{"n_layer": 9, "d_model": 384, "n_experts": 16, "experts_per_token": 3, "d_expert": 160, "d_shared_expert": 0, "activation": "swiglu", "moe_layers": [2, 3, 4, 5, 6, 7, 8], "router_score": "softmax", "normalize_top_k": false, "routed_scale": 2.04, "balance_loss": 0.00486, "balance_bias": false, "router_z_loss": 0.0001, "init_std_router": 0.0187, "lr_router": 0.000544, "vocab_size": 48085, "norm": "rmsnorm", "norm_eps": 1e-05, "tie_embeddings": false, "optimizer": "soap_variant", "lr": 0.00337, "beta1": 0.95, "beta2": 0.98, "batch_tokens": [32768, 65536], "seq_len": 1024, "train_tokens": 283300000, "steps": 5932, "dataset": "wikipedia_en"}
Below are experts of layer 2 (counted from 0) of a mixture-of-experts language model. Rows are named router (the router's row for the expert), gate (a neuron's input weights, with its number), up (a neuron's input weights, with its number) and show model dimensions 0-127. Each number is 128 + 32 x the weight over its row's rms, rounded and kept within 0 to 255. Numbers have three digits each.
Before each expert's rows: "gets" lists some tokens that make up at least twice as much of what it gets as of all text. This comes from a sample of Wikipedia text that the model never trained on. Tokens count by the router's weight.

# expert 2
gets: " the", " of", " that", " with", " on", " for"
router:135126110116116152141154177169109160144070109133127128199104085078170157138156078129113159145120137137128170114108131105123136143143111112176200164053121129170102173118164141176160127145109085089116146147087158158129147102125118160158149145092140149146109128168116115135139184114109093058167155203120188070140151107147069115101170119136157127146153112177097119165151172091119134079097
gate0:118166117089167172137113154152166140109148095152124161095114164079158117132067117086073096095173178166074144131137151151068098181118076086109145160135130104174137154132149166167123121100139089152180115134135160148204114160176179175132145100072166182090169132129086153134067149106050136139131156096134149150129111108186097089205157121130131120175119121150088191107101120132140126150101
up0:125143110132166149056110109144175118110071115148166139081098140114091103211150176112088100168156104083131127113098105092149104119130143145101131149129169124135093140090142095102107142126122174186140069103128146189151143125139113084144166118117197062124116065106168141164156129097147144069149121114147106136121112080126195165109138140127131079178137076102150089166153154096121108093108
gate1:135195111106153156175175137151124126111120152131101123178158123118125122130105088144102109124131174157124119112129172109100171160131102112220142148159149094069202178130213049143144153139121122082111114162165145152103118119195082135144112159095085136145135122088142109104129134133178157066129135151103125091127134110158077153136161132122138129141127084154101127133107202130103106057113
up1:207095180140101145132141164070114149102158115178154162139147070133171109097095136128070099187146087122104187117138159126167152160146101113102109061076122122186096143126102088140102149052160155114119085046141112160124114112085181140170101110146195116129133099146112144133157141134147111129108132096165153118126132199168171165095060179153132112073178169113083128129133092103117145177142
gate2:151113061138128158135121168119092073113101099124152094151142133068106146084083122128070072087126117158097183137155151166166067150150078099082144141088153156130091149151101125151161083190171163157166132127122114157119135100155118161143103101171120142162187092171163115144091105139082119127062174106137126162204186147133114103190128099096134180162171094192129124037017164094152131131148
up2:170144164119169154087093133120101102196162151132137090073085112150134118155141115158150160070127115097111161109157112103100201155161170149162109102180069161158164101114129104131153162136093106124110131147120117109121124125164126128091191096082145193101110126117130107125130202091050072129089068159112178155109156094097141103083132191081122165123143119102205178177190043115145114108086
gate3:163121121144053145143118107149076155125082044168150164150113098154139119107153139149170098122164155158117181172099133147118133133183128164180124124143097118207089125090125151124183079215083105114146138134080186118159109069161141119100064100096132101104136166169091088146160104108123139131144146103113105095168128078145166071166094133168186173112116074098186130095103112161156066109137
up3:133118107137066168096109109097111103125183092135133120122118126166160055152126107149125122135129163151135119104125135153161105125127182108165094110166128152211128127106166130057159143122153135133110159132164230152136149096090133087127144131132229131119169085183151119170167160117131154130130078138138114166118168110105139089070169117111184098156103172112073159133094037097122166145108
gate4:121108095142137113123108075134107086119089200146126107116063108152152139133156089145123171153178140106141095100160143111101150111158158192141142205162139100148129130172131135115126090174117104118104056089135164120101197159055158099146094143068186091132117159093106147099162124164094147124174131093153128129161121113123134091103209140094156114153031131110172109131146093155124131174127
up4:096091145089146122140151164095079121096114102076163148072170108112116155147076079131170160114092084108088211162114092100064111162134124178185146140157097174152109129111117128136096141116164145121147066152163163027150146164088076130139133180130127078175098113132200198141122108140127168129122111161156123161152152176075124169096144171128127106117090145156115180144136101109138151130099
gate5:108104104141140141096104136078122114117105106163106148188134066095104108141034147136084148121152174092120125109085100150153105145146101140123139108084108145106102144154219143126153107123140125125132111172137121127101098072106196192143150127170159155129097131104101114145168126090121125148097114141128186104116133148079149129141170167183118191172169119192095115093143136104150119143114
up5:090124137094130058075079127068065074122117086136129091152092078144161104120119112139087115073118156052152069162115149143105106140099095137147149164118127148107140158155167118147160137161144128084138112131133132139041146105144116129153133144194154173154151179112098105126152116193123132101148152102104164115133089098130109179116155087144146140132151193210089097142103054080124129154173
gate6:099120160148162186160146130135115160129154113144153102179118114178131089155162155141114098181107169108117170107111174169144164162157100047128190164119120144101116130150092089112139067139142156162115151164128122153097074117177183133160162131037156193108084104134153189202115207131114171119133094099172150190126101052149145144167160165182157096158128184108145102063134138156137164053108
up6:102157146119118107081162080141162142093047152144117160092114171154067146153081114124108173112147092147139120113123109077102092154083187099172153159081137116125140162112111154131141121145125109132177153123146117174208134140132100092168087100125094115157123107130055148156148125198106100127128109128156125095095144134064180138092097145104179097081098088167097173066101101153086043099129
gate7:109165114079138095061158148113141113130154069140193130177141128102153146153100133124138095155123127094114108130130143149088117132076113157135152119221146103119153167091167188184182125144151155164164139158114137056122144114187148122145150107120096134052109117126183134063159127195113138130117111144142072119094115100137143113150133101167113096123075076180089147142168168126148170180081
up7:180119175124099155221123111175108154120131153116174120148123158176204116057108169112135136094106106169143192172118139121205192136104078155130149126147147127084161091123135129143144135106079186140090153118193132138068109144137119137111119188077128055067108098157130123081160129123155075122118126120086095087076093081143138123130128179077118140124144134149100165078153147156067147131133
gate8:152112089120105098077108120186093126173104121137075184121092125172128135147145075188147129099110162126192124084165116154085112089126141119122160170063056129088081156121151112114115096133154084154093140152125102092122113096114020142172159155146093131107122134232139106119134104131098129119146091147108167082139153092133170166144125108156175136153120149141138138136116106127072106119120
up8:106108115099111136136069080174140132142115126195124162101093095161130100165116105167176132080105163118137080112082124153088129093062165079098140094044097105109083175084119102125089109135129136119140145201145156147066127139125101153172121117176141130115132144189087088159099145149101059099161099121087155083104128129092199191139106120122211146180102155160117139125069161150084123143116
gate9:188108128133164157136129126176134108154116074108098125098109128118086103127183108141144095168054099117147114098158088084172121117110072180091082124122084149138090114073113118097073127101115123143128088185126168176106143098142151117155172111144116120133137133095117061102185141168159116173170107137112131140095148153129136066123147105157056137141115125123173019083170177090094128080093
up9:096104154070103147178136117137087143167117141189154152162124137115093079155091134178124153135104090134088126120105185105194180173147149155120150159073139080095166140172162107084129155174051123095129134110118130097108118119165100173118156150069137132157097150128116165121197164141097171112135086162102136149203138120130127080105158161116117157162133119122090153169147150103125129110096
gate10:196088113103135124109114137138187145156204138156126178120076118093129110129165099146067096120143123057112112176083155121156169119153081144160092098122144133124146192165155094145135119138160120038126084126150091154045126121150133145150096126162137133142132123123078107223154113205149098112116122111131117134156156101169132167151176146133146156162073132091149111133075106175105079094135
up10:156074131085157181084136117131128095120165171123091176166114152113076128156121081133142171146133164158144161074057147164182139162107118111157109107132160136139093152100163128117129148186155110092114080084105171091121146102151093107147104137075092140092148130124076108137115068146148111152185166129063153153204121115115117146147219180131111143152163147058137088150149123164160089132164
gate11:110072138122114172140174114158145123076144137065119134157155116203095130141156145157099132101146185077126136122175126150166108183125084113064125160184110150088111175160115091127130124179082098105091085154091107101186116084130146173146142175119115091168132144122173164136151077140087145090112040148154091132143197150162073084127212128137133163171108157147111091154156127145111120113154
up11:190116135169085125174152105088134152178218169136173150127176150138109082142125162091149071113128110117149147161094159154122144125104129162137143162152129154082160100061146186100124122078126123167098160107160166118071130089064129156081162174087124141164118136096145080142142171121182142119067202085116169086091108095102130118179140106129191094100122142111124156161136120125130190187166
gate12:169121142138086159119120146171134126144138090106148170075129148083091144126110143131154150145083096082130162131154153117134164147121137169139168129106162131095136114082149163161167124162171143124157104152177135112070126090132076152169150145105154087162102159065159157051152089111160167091162137146172125088179102152146184100144073096139105104084076136096082161172170141092111150166116
up12:140151137159094154126136161117083120045137108112074068102118142087166102140172132078143104124129154123127097143101177139131113112109085057102153174090120122138085155140174188124096139146152120134153121118155191097091176101121093098170117152177152147163104058128177090102097128177172032086127101112119124145134122150077161110141146100093119134169155068140114123149145118159103139128116
gate13:095136148092183105143118129119135104091122135069175194152154138078111151075105151140094093102116131114074102122148119035199131180171074102112141200113151129128152080091127122133120122159153079130091116121134151109123143177103153137133101155105174113083174095158104149084074147130110112101137166134146128178157116140100160116098091092148119085130039162118129106072106115109143126068139
up13:153113144195189158155120066159129141131133080195104093124092081120141091194146096157056174114087124177154150132110134169045131064106144100105113105183177169117080150109073179151154172144141190210127134159088094116139173135175158124124171132146076152130155096172154171110196089094121132138097072086165114095079155106156167139215129134106148142196146114151098178136170123092106189169131
gate14:088096153143156094112154119114111083126110133167134097124093185120141100105174108070124149189096156105112103095117124118160141152064092097083067120129122162115113159164170133096097131185156109173187167110109077180149097225152129094103151130121107123148121152108150138147131195188086116096093135172078130114088092127124160120166159159129140148151165148115150143185113160169084133081155
up14:130160153062090103109125098146112162177177063128134109126118078090171099114094142115129138135195086122104117147127106105143089106167179198158210121092136146129137118161166153125104144132145134124136157079095115134130109091134127147133152173191181111132121135101128128135105125143085111140181148065183123090146110137157164132178139083145157061108115179108111100086114070104101095170184
gate15:081140107103115087135184097082097074113054181104120123108149165094175152082105102149073136103129122166125131141133168140068139173151202127134196154136120138141176101084067111163174084140105086114154146150134114197147089138150139132148119146128124176125072124164102112132098103141126089104148103086073148120134077148066118097178149108059140143179125155125137100145102132071060137169078
up15:124114107180130135087184081132189083152162135142113186084146103106160154208094113129094191137131152076158137035074122111164155095139087067119119090156172135094099122142154159072109147128102105126129117138103166100156140147082112063090118126079185075160197151070139163132140155196154146148153182176149115132120181083127137166086123158173142130202140142108158097129085170118083115129123
gate16:172110156164083163156177160141167125138161168072124132122086081180139123139153164074085149174149142143122140172120146131122143157112189088117151158163129152087140160077152160138152134138148059057154114173159181176131142091135123110120182095103100169126153171081127101124120036137066117175082132099129152119086143132125115117121101105110141135125140097201163098099168137124200123144076
up16:162109156113235038152097078108134172132170092119135095094134167126080142099214115135174130140120115145131083117119129111057153060059111113088115136150173164199099135157108168106111101117073097169121104136129123137143106146127103135117116136140066094101083154174096129149097129174118144174147125137098120179165143135124122123149176135161117087117128184173129129122145100125074144132128
gate17:097086121112142079126140134116144179055136148138141111147149194112110135160141148095134107103123106071128130111075139053085092128105123115112169169118157104036136136119079108121068098121086128119074147089171132150147112119111161136119143156127146154128088071112117171126192174153109114078148134117158145106125119133104167130107121117091171030148130131168115149146172164154063127078109
up17:118071144138143140158029083083166114159120107139097100117096096078160119146166189167131140177140204095059096107114107155116124147132163154118124130095140171129112186127098128114118078113130104112113144054170102119134158115076095131118131080114158053132156111143123126138137129118069155089147152205091150104103090139108153149094090152121098095109152190103118096167112155189124115206166
gate18:140184096091152164066066111114103141089054090174126103139141141073106199149093113076175104085138164067129156081123134137135137134171103096176101100108145144101089108111154090091130138152094180130176159152133100136165111046103140142173119137137170139082141199131115180173109097088116130089169168141095111164147075141074075134127130083133118165157128148157132186138115092100105072107174
up18:090129163112109079105114088177118053129122103112106141124160152121083117079137109098171141114173185158122068102157136096155147158174111120147154126137135136167119094080067145159127145115044161089139132111057200119138133090156138130115137137052154103092091159190157093104122144120118100122137134177116129180162176169079124142132116115116132076074183115162173140152132111072101110144178
gate19:103207078113094162142096067149095132156139089084148103111114147103183139121136081145169176142082144159165131154170129145122202133122159140142133127130160173221156206126126141106190131133136140126117128129119126160112141117137173156110180163105125129107215128143157123063185146118110154099152129097072168080108139119063123105144132209118164119077098104063133148173178129124070180136143
up19:133075128081111149152087124100130138183145170142093171106111111144087164150154141093125060055139140063133092124078062143167110160081095060126165141150115143093114137134100060095093104152109112109160122159127144103113061129125127106110173108113105115119079131122138182140122160123056171119139159128116221129096120132110134172073052162138153133105117147147221114120140180179088110097127
gate20:176119160150116107115103155134117126105145146068109157124101153118090090109104103136135173137112164112152162142146106130154137136146173118149106132093162107144098113190103167170116140137107092058106107105168084137158152110155121142147173126074132091083153135147160176119085124132121141094134172120108104072071102078077122137087202096063134116174144195154160117172100110154114078131082
up20:085117126142140140139141088143090142197186111150104150098121149102185106154132118055098089137156074175086134186129097151104189139167161091105198156123109115139212177068194135116168137086165109204072095184126112056120092180114109109121171117167118153158145128115135104115123066133170127115114146118125139164205169179127155140145100172152130104126183122134150122117140139170082187175143
gate21:166113144144084151135108094150148115140082114164081126106125085061127114089184142142126103124146123116124067111153155117179123114109133155160096108124110145084106176171130116063140119132163140124133149136144122189097072132174188177106130143127140060120078145119133126111083149113113178060043139169099140126192098114090126145099113123134061127145099164154117078097109110105097112141150
up21:134168185110100173126117077109102099117094118116118144146126134141134089135172114093154130125155125120098052127165137143138115044125133110157171143142169115095126152087134104089118112107173137110116137118116132156114175076111153123175155115149105099109120167117151169105128120149111154080119220255092136110146157185141092110103072085137108128094109126164165078114115119152152111194132
gate22:073086083104146105160161127126146101077135155124122192107105080133119123132121084168150081101135096163101103099146113109149123086129094121113163177104105179130156118142119116096099118060097084073144109139085099117142121155138160134097089087125154120126102060130123106153158154172108143128139089133104140134095162110116090178117131052098108110175148138094159115107096139156115111115119
up22:133113097116152148128187177187161135118123119128117158132131100174114176096171107112156143108047089170119080116114108083121160133112068121126151098117177125151081081114143143018158161162112129137186160086150117084071164118100125114111094119131119206159140156126126137179140165167166147187130071101075125155092143139153159142168121160087099111129083104140113138094141105073154121124142
gate23:101081191097104086198100088117119098101141108051095097141132161164105111133144156111092110194151129130113142114139145119091105122185093128124139148126174162159090118098125138145126158156145144130125145160111143166138177178089125124136110093123095147146168128214093090123208080061139113140169119144109155097103143148090120088136174118131107128149107158138134116167112137136139082145091
up23:166127128113099194110175144142171130158110110091111117112127147110153101126141096145123118127122137132190133116115147060124186150064133070077154175127141139147169137190141155174094135116222068148101141189113158167111158167162149123102059108131132165116144126085180096151128172116181083131106150145153101104102114090115170112155117177081147092111084184127096146164154158167075170097154
gate24:161153173122120188103164165152055104150171157173155090199127105127200137072146137051131129181121136153188125127117148116136185105094080162163207164203091176132130029064179127107113159121134113141088117134139109111094095137152138153111137100143156176151128099089155162075159115088119139125097119152145113114142125134170178145112112142137148140112174135138134162088178084154158147074149
up24:148126138109155167095204112094150171110188143125109085145211079119157136128152134120119116080103082137162128080147150121158069136149136120124170174132147164122177155091118084136111146096106088136092110097118100142139098201158119096160131133123116142147114111162145127067095084134128139124085158138100163116155138125115167158219107114165147095139114143113131065070164139150145086166166
gate25:133154109183160176132148142116075144088115199127128145136159152130167114055155150120187162084155129073106148065146178155057150094124108110126169101159124087067172099126150120130153183145099163161150125127115148122111172096109139175200141152102097140160132097160122126144178169126149106129111125115093081027099073094117168043119163131124103148124167101098150161129112184093098120100107
up25:128166153089118141179148179147150158148117119173131114159131130125117092152164111151136089071117135120130137109138200141151139126101126158116142084138124149149150088123124070095110142116143126100145112074129163144131126104161101097170166082083131110153173065159122086147129113146127165123130118127119135139116125119158126084140134133159190147206086123121125138170134213156112077145168
gate26:075147070107206170132114155135151098093142105079099116172168112130108120154145142150097093110138080138113153087123061082143143145170167121157208144128099188117159081105107128129131098097146151070071044116099155067122159100160134143097078147135096108086189128124159151130109126145124086123128134058203112089058140140125149105109151130095154137086076171086065110183119137105138068121081
up26:152156086181146097105154120117062114088128157066142154125145103143068123159087069129141081162127109066152198101102144148179105111081043129110121155123092165163108086124141083133139188106120130149038082121095171093122108098087101104128112147146108101121187149121100176077160103121164166150116144095133143126077057132153123090105102099126108117111145191160073100083168086194120119117179
gate27:128131154128129105092201144075139108161159141098132130167146120077124097143137135137161092108104078157119111143114144132143146122093132083135153202116111079071161133168172147072136145091137168092172171148137135093164160055116127081096160117094139148146098142093161078159157140126181126135100161162106124070165182115122129085138133101154105150084077160161093107131065080164133062152191
up27:109120145086139113182181094074130166137147158099098127110140119109065099137135104167043062140077109104132124173103089140132107082143100102092147113145108101091090157156172094120105181126132121108161143127153125125129116054116130088134146118111105121117125117127165091199123080158087130123123185166155162120154101087161136066147115152141097157121130146121119102128119149169148128133108
gate28:153120099137122163080125153152162131094152085111133137111091154154093094153107120163176146091077106124128161106141169174164087165147164114125124145100147160154172134110148147091055105107120115090138145170151207077112102110145129150154117100108148132115109108139120114078126221146145162166115116156117175106096153126083098098128133169102139095119147167121137124093103148108095143066130
up28:079117105122195131137108061140149077116185167139133184120180106110092138110136155108137028098131088124098129124130099183126180113150127104132109160107180144122120106080084137163163150154130074101140093088117136147136107104154101144115124188113156099164124111132127125134125160097102131079144165122142119159124140178115148100084086090086131127200193115153140111127106110120112201127158
gate29:132118139123115162076105134114159167114130125175153142203165123135111110138158188087162141166102159112151140061177134113163089118088130122135151068130171152096143172146182149135068121168148136118151150129076152124165123114210135142150142116116087107206097152119091112120130110146067096106155158173103168116098165134043117127107086086122170113049161149136112139123102110168171103152140
up29:124093139167166093107135163096169185132135121126075146164102135086096096139156159079195109108081207089172110067163172172130150123139115096101097125101124111069106201168129103113072128175144139112150134075124108103130132130123170125150106153089106096143106146119135119050077104086099165099148197149136132139115159187124130165135093159123145145111088158112141114125101164166136166105128
gate30:156128199122105106119193147140141121138086080129131147145096091195107148080140153118117042120150180055168151142184117164120162107097061067070142107149078128153079122143125120146143165108153138168166104152100118171126097140148160141189155199108091142120175110095109149142079076084114137150112160100132149114141133154155153151119137111156123105153118139130135133192124096143103111183123
up30:088167174152119118167134141055116183095108103089110145107114134139122147136069103147131144135163061161145175157121124116162143150146122126151101105122115106113174137121115125143137159116145137095168145156117109074164152102179163148156114091095090132205120129164140086103085174170147156132195096107125114168102154071200119137153095115117091102135144137131072158120085163162135137138142
gate31:085133119155112135130127167168117127143174138109132140121097127121129107090051157076118173122136101151159099103075167129102131154104143131136125079097067092119133083108084101148060185137107123118055161147140163149116136122054154136091155127128122101145143071091132126108210142089071112172132130124101195140185129171121114111089138126128161158166098084103178167095138142100149125104140
up31:145134152084139161162132106155153129172167138097157103139098062160144162109114176139168119132100153196090101132090124127118171201163096112103069138145097094125112077140147082103137082139152153075080138143142136094147152115100121164121116126080145091185123178140163065082154218079144168108134104133130140099133082172103128071149140115103144109129103164108128152117111108115084172087165
gate32:132133099133143127158108118196142069134111113123125145129122181087105208111126112101105149197151133089130118119122140134086114154125103093131108100155073143103104138096069135097150133076157130182073082102194118186115224105138119122109107155142127118140150143105104145068143121173126090154118138119139150093135149060129191085108122089123086118136155112140127195195149120097107142134101
up32:136119123135177130160112161111164174148133161126140129128141107148114122081116152185140157111151062175157185205196122107161166092145143196093173103148175116205109139160143099174123109143133150148161144127097189123143136173079136122124141159112137132146060093203147144109132161104108154072101126143065149141162156119130130130113152152104130139090090162083089139128124153172118072085142
gate33:160157140182124145105142161123138069185152123123137124172075137105084168143111074183072133111163124085140134129065164172105106151159099123149097195147112156044151141158163135113072138175162195153096106056181120113135144084144126113151104148119129148155108089090076164100047126130166081133110190119058163128183145124138096141120129106173109100179102110084174180120102112146174061204104
up33:179128138133122150127114157130124087150141136149111172076146150097098091138133154129128131149133152099170136151200093167135096114131164059138103096128132174162072104133090104112113171181124157137148126086111144120151141142156093135157070096126150158156166059109143175094167133179154118089120134130136183123134100157046144125154147166177152102132113097135108086193082151151095126128095
gate34:158102175133134107134097121159145069110139099132119140147169170106098144147096091122133135124109039138120166162131118156138150098109165166084158104184167105115120125163065147167107069115114127147118150054164070105152100091127090134161131080120144158164133151075156143134116188125136154130203083088057173089169140099121106141167144134144176140159142139131156121126134178096099130157148
up34:165210138080139143127149153144072154133154101154147121150160149137114148110121127140119186155156136154143113150125150151106149165140118097125088126147164161141114138174124102099187111160135093125105140107133136118178171134132120115168168129114108165143125128044072100143157208162086131152063130111133129130094116096152063095117126156151149076125112123029112162125137034073133119095174
gate35:062095134140100140127150177133117178120132090153148092122077121177167163158190154127133131160137116174137117135115130131090108053180102108100162111100120150065137137136164121173170097093105110148126109157113107110185122171169202150133076137122086111119105159134175140084071078110153151144162148142156179119119158086081138129103089106184083182107101157163156154116163202128117214116102
up35:157156137152094137120107126175109106105172128126120119195135127163122118146138097120136072110117108134204153130179087145134117155102126090125138101206079099131125130101102111142099087106083085107094161183102107116115149089144038037149181139165143162153144082162094042180144055102158110179140119125106085133146084129141099068177187112105094072145146152098132131023164155119110129104065
gate36:144119099082116127109166170110126081100127103109138070136109169125158118176114100134065172169114154122103135158133108228149104151192096133155110156101167150070163127113106082132096131089185107129103107102114168078151086109123087186083088119099134177107166100157141103171162168163209167093081123172162150075135139147097061103046181167104091181145161136122097082182111148091123127147145
up36:111080163102087096094101148125127139093094106175127112160106119087101165100096067090092152101128132141135103101146108123153151148132115122150100115096126125103089133125086080140137132130109174133143112163140112113126152054139139147149130113114119206112130101139105195139158123160170170080143072122133075125119070133140167114113103137190169122147088132147147144108175138136135174117147
gate37:129075127184097127106146211144103115167173142072065137144104089118138109118136177155143180140139090065111099069145072106103164146094105122121106126109106129128094094166099136102098147148094122099128143108086143146142113131085122105166123072094163169190099084113120132138134191141129133110179148126165116135112136098156166112121080097153101171141069169076121188112164133140154126157079
up37:191169139137097145102116091120136154126109097145114116137167142183138172103136140088090087155159117162095208128096134084183170101133117165131120154142176072124131101072115128199144139132141108098163095165127150152164151156090141170141159091119108100100099135127090141134069112111082132125111189093157133117135107096190140141174099157077123111122159152206158142117179114149096115132163
gate38:158133095172109160180167138167170083108115185046158126152115111119181056091109133102139095193072074146117095154167175107160107131142089070130093115118110185115152114112148069149073115114167133087118149148097082128105160139170133135119074125155185109093151140077134085174058176090141106174109101153164089175160118152099062115125133144123085192146131120156141083117159162167123142114132
up38:095105133147096060169157121140145063154157144153150149119141140145145073162097182150121109177163112156109096156151114129092081094166108142156184155153061124128113110114175113127136151144157147098154105121120109148108130116114130087169096180136160099162129143178040079117112081127150111053155175071136202147189182133088085122115118155169142146106168098143124165134127147101108073136129
gate39:125089123111128106112144126107139067159128086105092097169130115082193147166066122142144143117120120143088113172126182132102136136132105120148149118083113106154136161155076142102127094169214115157124133130120141130139156097150095203086172116194102133168127105098110138141167118184127087092098155161111148062138133109089126099047162136127134095171141184126174107079071154109121098110121
up39:170109140121131130177071171141115126170128106107161093146109157092162109093070139132146138122141097131104123087096075175170128096146132093174128150171113159133205088102188089113099136091087133136155126173140157110199120094117129117101060128106165119139128060185128121157150113141165107142097129101180113130122113177137149105142152160137110170062097112148107173127162164105138138114212
gate40:139174173121137095102137141159114152102100130123117097075117081148130114128111152081081095138126132128178099074140164131090090152151131110132165132167132159148102134138125130162148131152181134153142134180090155159106148085104138097185097165131131088140101145131138081138150133125108157115103091120151144134170094135192140089154123138145215128178104082195110140136056070110138134164122
up40:122141118142103153127076127132048095124130141139099093155099088078107069109122185086154130109089093117089132107198133099126162103111168081154135130166176133147136149130155155106116184081042183125138182169157151147144130122154178175075153119212102156151185155074163105106134103145127153130069131119129181117098148183105114117137144148130166155158117113129156135125082179127137139169151
gate41:110155104079104130067122155129116157083160111139103072046140131074168110141078126098115165169138065144143136121107180135128159094100195146152176179121118076119135160088126098080141130097140185108178143125118121097158142139095154103092095078174145130088124144099091145092152097118108139076158103164129168109120154142105115124125123116134174166098132152164080165080166092060155084159151
up41:094109109160133091104116144042148125127150125159108200120106151105138155126116082120118137129128128113165133090130159126072103086105115104113145108122096156142069214132127062117101128055100159106123117110120158139178150116148183163063092132102099100088088147098119141154116105114179099104145125160095113078144177074192138151115157119072095090173151125092186207106161155134142148179205
gate42:140106118185156156148125123153170095126142121147164172127126092081132139144213137089133104134089153082188158101070077130132126183112071134122133145162147152119144161150136178136092167094138163149141154133182138129104138071189117127171098148111145124084122120173122114093086137046110106110171186140095068078121066086173135143146142108122181135186122168142163141118130097199134118144141
up42:118128089068132170112153123123093145069110114045117113187110137149131149114051162143098139137162071166146136126147165124140133126108107177112127062111163084143140066087094119118175098132121059152145074174108116147165081139119155130099130139142058129153144181071158149119124159182174108114104086094145101132129117170093141101145079143133111088087153110112120145095121139126111097144121
gate43:099072124064151093133115143141117127101151142156108183108138185090062209167166082107124126074092083138100152188109124183118055124119134144163177168142101110126141183146102209111167131119055126109118124084120141184092075185101134103156107124132127153132078180104183130109153122141119106145218089142101161131180157105092112155142098115202108125151105162170151115148107099088117064102107
up43:126128107124099176198132158157097121150078044096126146126059127120125133085111096119081098094144158081097125127080101161108150147150125126188087092134176041073178173099134147163101145120167179196101156144090111050120090141160136129122068153107100149122120104145146087083156085140080109164086205175091161157165128130138054129118085113101157059120116098081109126149160125111128151128119
gate44:142139110081112075128152121146190116144119172036101147141129119041189149157137153124133163127099099164123109164218102103186157160074072153110076124137144139146104111057089131073112146126121142080134117130131116183097181155146116177070145115094151100069143128128107082152145149110092101170101128111193123150173110116181116137103112151092082140130170127140122123114134111099149103137141
up44:111136097124075145135140159125066134117160128155101123125177090136103152042166135091102101146179127117163162135141134151121150065102140138158152077195102107099123134077125152155143092088120132111086113159117122059111146181180088122162113124159077139224132182144118135147095115097101129157121136099073082079119151118115138119132122113159097088168139136076116093181158121077120120158141
gate45:144102094180119188064095078152127137154102097120115122198092114049115131087122120141093128152139146178114131076170075165196131119153144081146099164153113100139112136149115099136159110176126144148087130154149107178155123063098167109108125098158141129148127147143104081135134113118150125199184136130162128169136063095082122150117146122127123201132145132089115109084149153149159129128100
up45:118156130102143119128155125159178138133147071097147154051100142133154132175084188134134144143093110144102081112062155121133163169125131108149159128117099110061144120157100136098184158134139160146121125146135173147155122094103100147144131099122134169053113101151160146087120180081090093141133156155091169178134109134152085106152082112128049027117119134205145121196152107098113159130109
gate46:149126130150177116143117205164147034124105221083159139106105138093146102154131117128101135118088058130077144187136138091171118105126135120090118032139147103150157068162147146151127112165093130140064159120109153133142102093135093085141127158118053138147135112137148160136127126151194115125096096168133088122147093143097107090122074125158129170109175128123116182121068138095140135131120
up46:182160102144137142162060113135120125091167139144059097079158122187079035111135090128095169108115180103140192067109158187101144127100116168129131082161111122062073113144142112161152102135094126053196167155091102056129108125168117127137097196163125116157173142077108180128135172120137108146096111081117157132098145098121165172109168161109131125123112158189080126130142116122193137143157
gate47:131155120129089126208096184151160115122129107077141170096141127142103153150089134201082146141112132090086107168093134124136138107135113113107133173116157134158166144182132129168120133163136105137140047147142104128107154175134132128139081192121135126127096101122151132178174126142184089141198191135129097082109094098151134113124151145124125126127121101094056151107103144147097154165102
up47:118207134088153168130130130131078156143149093194120133123128125062109146112104100089133109137160109184150162131108134131093165121171132094085180099089144133130137137178131088104116171120100165173121192128100103106144106019073190151147119057138149114078135140140188097107053062136066156153087106110107140127136104154085155078153129117126140180160140153111096115143126081131096110102116
gate48:059160142093192107177080145073124135056120155093146143121143096108132134167094125137158136055171132101143132148137120105159101119120136154172135113182111084168113121072203096139084119166102111084158124179148112139122149106178093110115121124145089144061064179097137109136114151105095131077118156157061142047133126110088108167097101213080115138065160146130137100141138170166117104143057
up48:121139093055130061126103104082112148084137198121125109090141068134142141141102178156146056104173101121127137134099107092152118138135095133174094122138058092129133116091124130087114192134121103085155132150119102172140106118186099151070124118123082148066094145078140134134150139139108141160138122127082121057156157119100136081097054164055097173096184188152114112150124119136147122176081
gate49:109114100153111150158192091125135088149153121071196144131111134143133127144117100075125102173152116161161139198079116100068091149161126128087152128137119161099109099161103183158078144105104122106098115095161180178103132115170123112065120135096168199171171126102125090154094144099217172149124154051128180173105109151085081147078079128202137100171113127168086116088119164113092119134139
up49:107110102118099091096110123115124178148170126105082118126131152070160115083127121113155090148122190140123144147099159123155140131107122104142131150137121150128094108186145158184052086155145134134129148158132151144137125079160133129120116102161121074124069102176112113129165136168132173158161002167127128116141122162064125151079150124151129115141147138089121068146157072132132128119130
gate50:054077110128131164158114201139127164048161148093084156116169084104124111089111117149134073124103155143130179207196185120136127167120100116136107108183083071134106150139089120117102150135110104104124130061063172131185137127129100129088094166099148113149138111161178101137143136140120140154080102194093209172110072079155109110120141096183136169138178071112164140116052147097105144084118
up50:185138137150146115144121091086124050177103142138200102148079197167137129182195159142156189157140101139148117060030104165112136162127129131092125191068143133149145089096088153142069078119139134164153114209166068140106115120067161176149140126172119159133127158121121118119093083124091154125162110062189061058115204148122178156096145130118084156126072177230089110152141109179105128129132
gate51:093161111118196087163106101121187095181165211105122157113154097162098108117117126129142178078062177171139135048094135150121157072066087119054140160117189152161080131151132118164116126173122097085191118123144118124185138192151156092136104102109086110067145109105151102145159156076116106144112124136092137111122092120119170173143091089136187145114164102106152146147137203170165127108079
up51:126171168122142140098079169103080115161160129092082147106168141154126144171122117178130093081089116069198137145136130193164171082148144127047123141121141135096130158137126148162076089143092081065148116097145109117136118124062155038120082073157075121146124164052130161121119081090146152135193109144090129116162153121151120109144097097150138126131110126127080151135140166109120153154098
gate52:140104145126119113112109109191164127113129123123148182162149178068141111203121090121106148155093131140164132108150105165100115097143175141126120132099094114150118109176205187140155145139126124137143095112079098168097128142119123140155182103091152143151114152138124157080180180154102150160139130149124162135024105122124119165129075123113157136131093142136119149132133149149100134067103
up52:185088137153093077097104126147163195113112125113125211141114129109080148171116131165106116135091098150051135132112124127154122069137171095140122146109110111128161148153164137103132130109125120123167146095136146139120118126143096202119143090124192110147120084157168116097145144143093099170114119097117127116134150108113068183132128092145166118160145204078172112100126216139090124107138